Below are experts of layer 11 (counted from 0) of a mixture-of-experts language model. Rows are named router (the router's row for the expert) and show model dimensions 0-191. Each number is 200 + 40 x the weight over its row's rms, rounded and kept within 0 to 999.
After each expert's rows: "comes after" lists some tokens at least twice as common just before its tokens as in all text; "mostly gets" lists some tokens that are sent to it at least half of the time. This comes from a sample of Wikipedia text that the model never trained on. Tokens count by the router's weight.

# expert 22
router,197,234,193,194,194,156,225,216,142,139,250,212,139,155,242,199,295,210,213,228,167,151,207,164,165,192,236,192,291,153,262,162,210,190,245,227,264,233,213,197,123,184,213,216,228,172,296,244,214,159,169,165,197,169,257,197,189,209,256,222,227,227,226,157,231,257,183,195,272,254,267,175,257,179,267,178,146,220,172,220,187,231,259,212,240,208,168,214,275,169,253,134,120,153,164,279,236,177,186,138,245,235,194,164,132,188,209,164,163,194,226,167,197,210,232,184,196,227,166,221,106,250,183,113,178,116,226,273,252,131,272,151,188,189,193,198,161,193,261,160,154,158,189,166,159,207,215,168,157,200,231,212,212,181,238,196,206,169,221,185,260,160,173,196,273,171,187,236,245,249,234,244,179,123,266,252,204,194,251,206,240,232,176,161,193,233,217,235,175,164,224,191
comes after: " ", "–", " (", "6", "200", "9"
mostly gets: "201", "200", "199", "198", "202", "197"

# expert 5
router,289,163,201,194,207,178,162,150,228,184,192,211,264,280,196,221,208,200,194,250,176,242,151,200,203,246,171,211,219,236,238,182,265,181,212,265,213,206,173,220,179,193,147,187,87,150,190,150,240,219,182,242,196,225,211,198,230,194,168,178,214,192,131,181,213,116,189,148,229,260,131,177,184,150,182,237,155,151,208,205,205,192,232,249,265,161,267,237,201,226,249,177,237,182,180,196,178,204,237,225,194,245,201,319,109,228,213,222,116,197,236,113,223,186,248,202,195,206,158,194,192,192,250,162,199,223,241,148,241,177,209,178,155,221,192,107,182,171,180,200,172,154,159,234,192,226,188,154,128,136,112,233,116,161,140,244,176,203,231,166,252,180,163,178,173,229,296,256,226,305,189,198,241,145,197,264,135,162,193,142,208,224,171,163,221,249,201,206,163,207,214,178
comes after: "\n", ".\n\n", "-", ")\n", " was", " |\n"
mostly gets: "==", " National", " Best", " New", "Personal", " Special"

# expert 34
router,191,164,200,227,265,144,184,230,259,194,179,156,226,178,256,239,176,176,192,156,193,171,227,130,264,107,243,193,210,200,193,218,182,206,197,214,218,171,213,226,268,159,206,185,229,204,214,218,229,254,174,184,261,288,220,119,144,182,132,220,185,196,225,171,269,170,195,217,149,229,260,209,223,292,259,205,199,198,117,180,176,181,226,217,238,132,230,272,216,244,156,190,185,231,174,180,150,224,171,142,180,152,165,177,240,200,192,192,216,302,179,139,204,252,178,77,224,218,167,170,254,200,193,190,128,185,202,200,241,139,276,291,204,171,181,173,149,218,180,229,194,143,215,193,241,168,161,199,182,206,220,301,193,142,204,245,186,172,161,249,185,151,260,272,197,223,205,204,184,164,238,191,252,188,129,217,200,264,206,244,165,226,190,281,201,128,205,239,162,149,214,238
comes after: "-", "==", " (", "\n\n", "===", " \""
mostly gets: " an", " l", " public", "(s", "-S", "-s"

# expert 19
router,198,250,189,258,211,228,256,222,111,160,285,226,205,183,117,268,125,190,200,180,173,253,264,173,163,328,123,209,179,123,248,148,226,183,176,149,220,145,156,204,213,169,203,190,173,178,174,176,187,200,102,246,248,172,263,174,198,261,160,142,206,201,214,170,160,217,160,183,225,129,134,187,165,242,188,278,177,173,172,189,233,246,128,162,254,145,193,231,165,154,213,101,175,148,169,179,249,151,199,170,188,188,239,113,222,199,230,265,252,239,257,224,209,160,247,219,224,195,177,251,193,167,198,192,203,202,134,217,214,211,153,206,159,217,209,219,173,193,244,261,195,158,161,230,238,180,207,245,181,246,208,165,203,226,181,185,186,215,218,259,229,174,225,197,195,168,236,163,201,197,157,242,206,119,218,201,228,252,157,151,211,256,156,220,157,264,216,184,238,265,156,208
comes after: " of", " in", " the", " a", " for", " with"
mostly gets: " his", " their", " this", " her", " its", " the"

# expert 42
router,216,191,187,214,180,156,244,203,177,154,197,212,149,230,181,178,239,211,207,211,207,125,169,183,249,194,261,94,227,182,262,218,184,222,208,211,213,137,192,180,127,237,217,150,230,119,281,234,220,171,187,233,164,164,227,249,256,191,280,243,219,249,180,224,195,268,202,157,222,284,204,178,198,155,243,164,223,167,192,240,156,180,181,191,191,203,183,148,256,240,236,207,151,151,190,261,179,158,164,176,259,222,178,212,183,177,166,210,142,228,244,219,215,188,269,176,176,184,163,267,104,246,160,152,179,184,218,277,250,213,208,226,232,189,189,215,134,223,196,171,134,251,208,283,165,195,225,185,242,225,129,154,185,205,163,164,230,189,237,97,309,156,170,245,232,171,182,195,223,219,203,265,183,104,222,204,194,218,224,242,198,270,200,170,244,287,150,256,153,152,220,186
comes after: " ", " (", ".", "–", "°", "1"
mostly gets: "200", "196", "199", "195", "198", "194"

# expert 23
router,109,166,104,236,146,146,198,166,180,166,252,202,156,172,144,161,222,239,198,201,241,137,167,239,217,159,195,177,209,208,264,232,170,255,227,246,164,144,151,141,162,257,269,214,232,160,268,244,179,179,187,209,154,144,289,245,261,212,273,240,196,260,232,204,206,225,212,202,254,228,204,205,177,238,198,143,281,156,198,201,225,176,196,150,158,215,199,203,262,260,212,206,225,168,228,231,220,199,194,157,211,169,179,167,171,187,182,278,201,205,203,157,232,161,213,229,257,224,208,251,156,249,127,196,235,233,247,257,260,205,273,168,206,119,221,148,254,177,173,183,153,244,217,200,189,196,187,193,244,175,213,86,226,200,160,187,204,199,220,126,237,191,129,186,221,181,218,178,214,166,185,224,152,127,246,212,199,228,271,265,214,256,246,156,254,248,209,183,169,225,126,153
comes after: " ", ".", " (", "–", "°", " −"
mostly gets: "10", " three", "14", " two", "29", "12"

# expert 25
router,128,196,203,180,210,195,192,186,171,229,279,220,120,123,151,217,207,219,235,236,290,211,286,252,149,211,231,241,169,188,274,181,212,227,131,177,170,198,205,157,165,271,245,171,171,209,236,217,152,178,164,178,182,129,264,201,213,216,167,187,169,292,214,163,217,231,222,235,163,192,136,195,205,186,200,183,266,166,227,171,254,190,160,130,182,206,214,259,200,220,190,233,209,187,161,214,209,184,200,191,195,219,157,176,213,211,170,309,187,162,228,155,203,124,141,290,233,192,201,196,220,194,150,243,260,196,154,262,223,221,247,185,170,169,190,223,198,126,122,188,219,214,175,146,178,133,226,150,204,263,254,130,180,200,199,181,137,201,182,159,157,227,192,158,172,181,186,228,192,242,151,222,131,189,247,189,232,282,198,227,131,252,233,221,271,280,227,178,164,283,178,133
comes after: " |", "|", ";", " in", ":", " /"
mostly gets: " ", " There", " creating", "–", "–present", " create"

# expert 26
router,142,180,118,229,173,193,169,192,159,213,262,213,134,122,161,197,212,200,207,260,205,158,259,248,168,197,214,277,201,205,225,181,209,224,207,243,156,210,163,193,160,229,225,183,222,186,256,196,152,183,110,166,191,184,271,214,231,198,204,240,202,285,235,114,267,179,184,209,159,248,222,183,190,184,198,177,267,261,228,175,214,223,197,193,190,197,162,247,204,254,202,203,171,203,239,229,257,174,187,176,220,177,196,182,229,201,158,273,211,171,206,122,179,133,217,271,215,151,221,231,170,249,167,181,248,196,201,259,266,137,268,174,171,143,216,167,208,144,167,184,219,224,166,180,141,157,202,183,173,259,207,98,190,242,146,203,163,204,242,244,131,214,240,195,203,172,226,264,177,212,161,304,149,159,286,228,210,288,149,304,162,219,217,239,242,256,227,185,223,230,134,183
comes after: " |", " ", "–", "|", "201", "200"
mostly gets: " %", " Candidate", "°W", " Chevrolet", "|---|---|---|---|---|---|\n", " ±%"

# expert 21
router,212,188,216,218,117,148,209,194,217,238,181,165,185,269,131,193,149,156,222,158,204,203,131,166,188,235,248,252,193,170,125,229,216,142,255,240,214,185,182,183,211,146,239,102,130,214,206,216,281,199,236,211,214,205,209,204,161,234,249,228,290,178,207,169,240,238,231,215,205,219,205,182,244,181,174,203,200,228,133,237,221,224,224,260,175,184,216,253,176,220,271,205,171,226,204,185,179,305,200,172,220,209,212,184,185,145,174,188,247,274,173,158,216,172,148,215,172,265,105,197,247,254,243,172,203,139,176,211,173,247,223,215,203,175,205,175,139,241,180,157,221,172,174,149,234,240,188,276,210,191,150,240,97,138,229,295,212,230,240,229,132,281,226,212,197,202,173,172,238,131,232,176,236,190,152,191,151,230,273,193,134,232,174,167,137,139,212,231,148,161,149,166
comes after: "-", "|", " on", "\n\n", "==", "On"
mostly gets: "″N", " until", " As", " Votes", " res", " Preceded"

# expert 37
router,170,157,214,245,117,284,189,229,173,269,254,149,184,150,154,197,185,190,248,252,231,146,224,201,244,217,202,212,145,244,160,224,146,159,171,190,174,224,154,217,159,193,262,226,255,135,257,243,218,156,175,152,160,235,232,197,224,240,173,213,213,291,163,241,272,107,233,213,161,261,156,233,233,186,239,203,220,265,238,198,151,195,211,144,261,214,236,209,264,204,166,180,108,168,223,202,141,239,301,180,267,231,163,173,257,213,172,220,154,225,203,230,222,170,207,197,198,238,161,196,205,198,178,229,169,209,192,246,165,206,255,154,183,171,206,217,141,148,149,198,162,196,146,152,75,175,252,200,165,230,248,195,143,161,196,233,193,275,246,139,212,154,254,180,190,235,223,212,188,207,195,246,184,124,212,210,192,269,231,255,175,181,195,143,196,222,248,226,221,207,179,140
comes after: " |", ".", "0", "%", "4", "7"
mostly gets: "°N", "″W", " %", " politician", "″N", " music"

# expert 4
router,122,179,201,210,223,176,223,204,183,213,243,239,141,144,147,209,239,204,206,218,301,212,294,252,175,210,209,223,196,199,261,177,236,215,144,193,150,193,190,170,162,236,237,184,215,194,218,232,134,171,135,196,201,142,261,197,203,173,188,180,175,289,192,161,203,250,185,231,188,207,158,170,186,145,195,199,261,213,230,165,263,163,158,113,188,214,201,228,210,256,195,196,212,187,165,216,230,181,181,179,167,230,134,162,200,215,191,295,178,169,211,170,213,130,161,305,230,176,204,192,229,211,150,206,272,193,128,273,247,200,256,192,182,168,224,213,215,118,123,191,247,208,172,136,132,136,207,156,188,254,257,127,189,239,167,199,167,205,143,171,165,227,213,133,199,159,203,212,197,256,147,232,152,158,252,194,219,293,220,243,157,206,244,241,264,271,244,164,197,273,176,160
comes after: " |", ";", "|", " /", " from", " January"
mostly gets: " ", " into", " creating"

# expert 11
router,151,252,239,196,165,212,142,201,217,260,218,234,145,191,247,169,214,241,180,254,251,314,257,196,179,179,148,223,241,210,212,192,169,153,226,189,142,195,167,219,188,197,172,251,209,209,143,163,170,143,167,117,127,260,275,219,219,218,243,225,162,160,189,210,146,203,199,148,202,180,180,233,242,148,169,201,252,198,220,155,223,201,271,276,195,181,230,173,170,148,214,249,200,159,226,205,269,180,285,260,198,190,203,191,177,194,167,187,207,252,204,209,198,184,189,181,207,230,233,216,227,260,189,196,142,239,233,101,201,168,248,189,214,205,185,192,195,171,182,133,187,247,200,127,228,242,220,231,262,251,150,262,188,174,220,200,208,239,90,185,234,115,213,175,160,145,200,151,162,201,202,237,128,262,136,210,285,254,176,176,250,231,177,257,195,266,280,172,144,262,196,219
comes after: " was", " to", " he", " is", " and", " were"
mostly gets: " used", " made", " began", " won", " released", " served"

# expert 17
router,195,201,208,140,205,180,119,179,236,239,146,256,217,238,254,221,155,178,175,164,146,163,257,211,217,230,157,195,157,193,200,155,173,217,269,248,202,200,254,184,224,180,247,184,167,243,135,143,173,216,192,212,203,204,219,177,268,193,197,178,225,178,165,195,231,154,194,272,198,207,177,252,252,179,223,160,112,186,275,171,164,214,144,187,219,259,298,144,201,319,204,187,157,198,197,182,237,195,263,186,176,237,325,282,205,155,208,198,185,199,262,155,158,250,208,107,219,169,208,222,237,187,190,231,219,206,191,126,212,253,125,149,253,156,185,145,247,183,248,183,215,191,185,174,267,251,216,159,154,231,189,276,174,223,173,218,229,250,193,218,257,134,116,205,228,195,142,198,224,235,211,165,207,242,177,226,213,137,260,215,260,192,159,169,201,162,166,260,230,205,155,199
comes after: "\n", " |\n", "|", ")\n", ":", ";\n"
mostly gets: " T", " Sh", " K", " Th", " Ad", " Ar"

# expert 16
router,174,214,182,170,197,244,166,212,184,226,202,227,161,177,159,237,188,198,151,258,239,186,277,258,136,200,138,213,189,144,259,109,199,249,211,203,151,234,203,166,217,255,248,139,131,179,267,190,122,183,173,209,122,95,228,175,188,213,247,161,238,228,165,168,208,195,128,343,240,226,173,233,234,235,200,225,167,211,155,210,203,192,229,178,149,185,235,248,188,246,168,170,188,181,170,176,262,131,252,154,166,215,231,267,169,185,166,237,205,135,244,224,179,171,181,238,236,266,194,264,180,204,210,217,238,259,209,163,149,180,289,149,224,196,162,193,218,157,236,192,159,223,231,219,202,207,259,170,116,266,183,181,161,201,175,224,171,227,198,173,167,204,193,205,203,205,177,284,156,254,174,261,155,158,297,188,164,185,215,220,248,246,186,131,220,194,251,235,200,178,157,200
comes after: "\n", " |\n", "|", ")\n", ".\n", ";\n"
mostly gets: ".\n", "\"\n", " MF", "'\n", " FW", ")\n"

# expert 27
router,111,233,210,190,138,240,229,204,220,207,251,195,235,181,145,176,211,195,146,254,206,193,204,201,225,142,160,186,168,203,173,238,232,216,134,171,184,257,221,123,179,323,164,272,277,229,263,229,154,194,209,119,266,204,228,203,254,201,157,167,149,288,214,221,183,181,236,231,218,191,176,182,231,237,181,195,226,199,191,184,177,266,186,141,212,219,181,184,200,169,272,171,145,142,223,265,221,212,202,197,192,192,279,105,274,286,221,270,225,210,258,177,223,209,234,202,181,174,198,224,175,142,120,185,219,224,247,175,150,184,167,205,231,252,197,180,141,207,171,220,172,198,294,110,253,256,236,202,219,246,247,181,215,195,221,195,172,211,176,148,191,155,192,150,225,126,131,233,183,192,166,183,169,156,212,167,146,195,224,198,255,142,227,115,135,204,204,190,206,196,243,160
comes after: " |\n", "0", ")", "1", "\n", "2"
mostly gets: " |", "|", " ITA", "°N", ");", ";"

# expert 32
router,134,165,182,153,174,210,178,234,194,222,223,154,138,196,145,132,209,206,217,266,245,166,249,199,117,170,144,209,199,214,179,185,221,181,99,166,136,216,150,129,185,214,213,187,216,172,231,248,234,154,196,190,166,171,201,214,240,223,160,177,134,155,221,129,266,273,184,142,203,210,157,167,180,204,199,178,215,203,186,182,246,248,147,218,242,190,241,289,203,240,200,188,212,219,212,193,263,231,197,169,201,193,174,214,250,270,176,278,275,140,226,199,209,193,154,259,241,212,251,164,98,172,171,176,241,190,184,266,209,196,216,199,228,183,239,180,216,123,91,153,247,235,207,172,190,186,215,171,234,212,235,180,172,222,131,167,190,164,180,123,210,285,203,179,127,176,172,251,232,225,210,249,201,214,225,195,259,233,221,203,247,321,184,131,242,216,148,225,188,278,226,199
comes after: " the", " a", " The", " in", "'s", " his"
mostly gets: " station", " member", " city", " company", " group", " family"